python train.py --n_experts=32 --experts_per_token=4 --normalize_top_k=true --vocab_size=4096 --tie_embeddings="early" --beta1=0.9 --steps=4078
Below are experts of layer 10 (counted from 0) of a mixture-of-experts language model. Rows are named router (the router's row for the expert) and show model dimensions 0-191. Each number is 500 + 50 x the weight over its row's rms, rounded and kept within 0 to 999. Numbers have three digits each.
After each expert's rows: "comes before" lists some tokens at least twice as common just after its tokens as in all text. This comes from a sample of Wikipedia text that the model never trained on. Tokens count by the router's weight.

# expert 11
router:511437474474555458553499454494472542423508593514548490533478528471529475483592474539467494545512525525502538531510486498460505538487504396476490432486462472527406500582511394516704457586493414503476481439567438448466574456515531543462499496538514514461450478481552535487485494482498448499421571562406544515410352524605491450475495591481532450544528511537565575516536506471511517550537405519571479424454509545435446447538513535448552398499501509459422546455529522457495559579468436490484494508535523455504533506527516364620474419449587469479452419570537448504471574506523516529
comes before: " ", " |", ".", "0", "1", "2"

# expert 19
router:540409410438484494490496456443545596462467524472577550584489564466541475480567541507454420521481533591473454520390472528486502566505544505456470454495495503540454597501405382518579526528476508448510404405526474437471575432483565617547528415514543501491470543507433588547437476572435477491555494551486498509434382470559414609530433546518572499559453552508521528469564487453549579457522443504456475402452491521538472508487542471495461536508533603421510514477485470506501485430488563475412510436425561483541437466558462544449533474495572492519467501480480433535408511478416532534
comes before: " in", ",", " of", " the", ".", " and"

# expert 22
router:531357452465571438517547556501540524498478544525486562617524565508534614504463548528462494532473537544471431537408463559409483531480476455441519506497423566553445474516460473495621490543463513471407474525492519458441566453573509592496477465630503546491454533520440538411412473451493501460510543456499492514486396487472436519513522526459508379546510569523598573488529447470516583459552536494575486473417531483481571384457523472379497479515487524500504525562498486462409616563415481466484486473537505466609461488558529457400425546557510510463524539534473478513482551491490529503
comes before: " ", "19", "20", " the", "18", " January"

# expert 14
router:466457493509496465478485431497445513444473444510484506531427530461438629397507509571490566586520500530452502532497542592426485483538547473491425363527536435478422493516537420479606487526515510494466497383465451430495552450483423483416481456565591545546466515580486545468418441516562522579515609566516506486514421505501513570556560462527535445509509552481452525488639485445573495427564442573489517516582478443468498432492513456445549416476433516470465477543422493506456547537464463459546467458473599453497411451528467494544465431575555483436492449516562603453463526542503518475
comes before: " ", "|", "0", "1", "2", "5"

# expert 10
router:574464505472547498512540500490468548478442499498488434480484458502533543488534500510534446616512511510556531534478551557459442568517513493522450470485436523526450552589394447515619409568439501545496420519525507396545521471612455491422500462493608473387533546513468487414439542491355446547463480539451599496514397562520484515479514541476506455527511494426421542490534550557561559487509531572571451552414583519469445559452486552485522480528449517526548455445453497456523623490465563480405491442443568436588549499542437521538502492542571435516487410517517501465522513506578607502
comes before: "|", " |\n", " |", ")\n", "%", ")"

# expert 1
router:531419461447432511468481469445428494470480536464545510537514567392511481443517606564439476459472499489457484513485496558472523531546469588465429581488467492502526488503465459509797517572446492500519479514503459551418489404402497530491439526529646515456499542543546519445455450465516527540530541459412488490520396491602485518485516518441542487551533497437349498459523555513515533488512445517492491580459467472449489468461553487507502445532463539528576533463552451474442567490550450463468499484440539438552519494544545429554442478522595483448453448526504441468493487490490473455
comes before: " |", " |\n", "1", "0", "2", "3"

# expert 20
router:576454426451440457520468454538460493430513545548503528551579533492564513408523493567506419564456480571465515531388412478421495523520502486500430507515496566541425489571417346457467478535474412480439403447438467488409555519471441545494537481593490544485466521488477563489495457469426536411512531538456523511438492463537521515520461416373531434569539541441452562472595509460621532469493464576557472521498486542427507548473544511406491411528558522469474479515491495504423579548530473496494440463473567460584475490597491473585486422562528495531460488556507459436441575540489506507
comes before: " the", " a", " to", " that", " and", " he"

# expert 4
router:507441452447522526457499431459482584481485543484522522602475520461504511404608569528492516572434512584492544487466478543417423594539515595448470427462464505531495539601411462453591486522447498450467509461517465524507657495516483601506421432482516573451445511603443538482464388510463467489544535459492495524441478455606538490585442576461542508513412467458484528578516567451580497484477367446538430490463556483477525498547500388545564421501532490557538552582504441545494511532448513492462465470418494508500462516606436490524447429540531485476477517514497500435510479542556504514
comes before: " (", ",", "o", "a", "i", "\""

# expert 6
router:548461409491521421539552500472462553550510462502548393597554449498566578467572572478489537537479491553397543569492543502476467438524537496488427486494426480525517485536479461465619481500427450464472502402492544474483550511602489555483481444472531570545476502505376454499476472489510470496580475517467471466445386461547531456522480527401591521526583542443546478481493520374600538446528515628477534484493543594526481436497557378443620461516456475392497574480442385518450526575497450535494496472470501481549517505510486471440470483522500500505498439473560452520430581523486556460
comes before: " ", "20", "19", "|", "–", " League"

# expert 9
router:500471441479429516521576458499503494496415531577540570531559485509557498371556576545450465598497510597580529579446536517489463561579506525424470515435443507443514471543451440504544398500537401447456536456470477533470567518508505495503577495554470553512494529519500504400504452518412526429508494550539499536500410555550502527596415584489451498487556638464483529517611581416512551484490476485514432546464498418488464567508556493434509524524464593476534401491405475487529478538513475553405478476491515537488424471509475440519414452554568558569430510488541489446546625497520465501
comes before: "-", "==", "y", "The", "In", " \""

# expert 31
router:543492471456498490493482443463541563387438542519615516513504519488529589515588567535494455583474502554471481564443510514413520529455494432437564395436582545539461514588423501487516455600451416448494443476470482523505554465500517584505543479520574549429509504489504511500506491483484439501565519541446577489434421567508525517517474498504549443445511513481462431516569511414558519548489437571515499464503577511478490416538474499424522507531476495440444440461592434512505618529444472518439386513373539438551459465584461433558544414536560472444481485523597493450397587471496552552
comes before: " and", ",", ".", "0", ".\n\n", " in"

# expert 7
router:586459470484477527559497452520510546407444471510534509518592494548460484454521495484558442559484523492538467497526472544416461531483466539408473502478496536534506500507428362434626476590487529473401571420469499494472547466508499645495534460521472581539442577539508473540477451469415467475567469523429464506431433550548454536561452481404578498497566536496505522537538539421536502396445512473481508483397532420443527474491573503460493479512535454467474513482416531522376596543529505510465461380409601457595545539577477497526488524508474488498447540532483584485462577600457505527
comes before: "-", " The", ":", " S", " B", " K"

# expert 27
router:522574467503517495521499445464468595419444581461614621559446537494490526431564570483544524508406500479474557554452516512453431583503455545498446446451459469509522404501461450445637485505485519534465475492504414460592515501390546514521369532563466456458497485572433480454491476495447524567581583522486489490469394472616493469546420493510545484586479556445486506452489530499594504409468452522456453466457513535510509529462561496437545448491480501480387402521447566435423564512516542435432447505467485441513507481531475484483463481474512503522481449477474495469459512601503601588
comes before: "\n", ":", ";", "\n\n", " (", " =\n\n"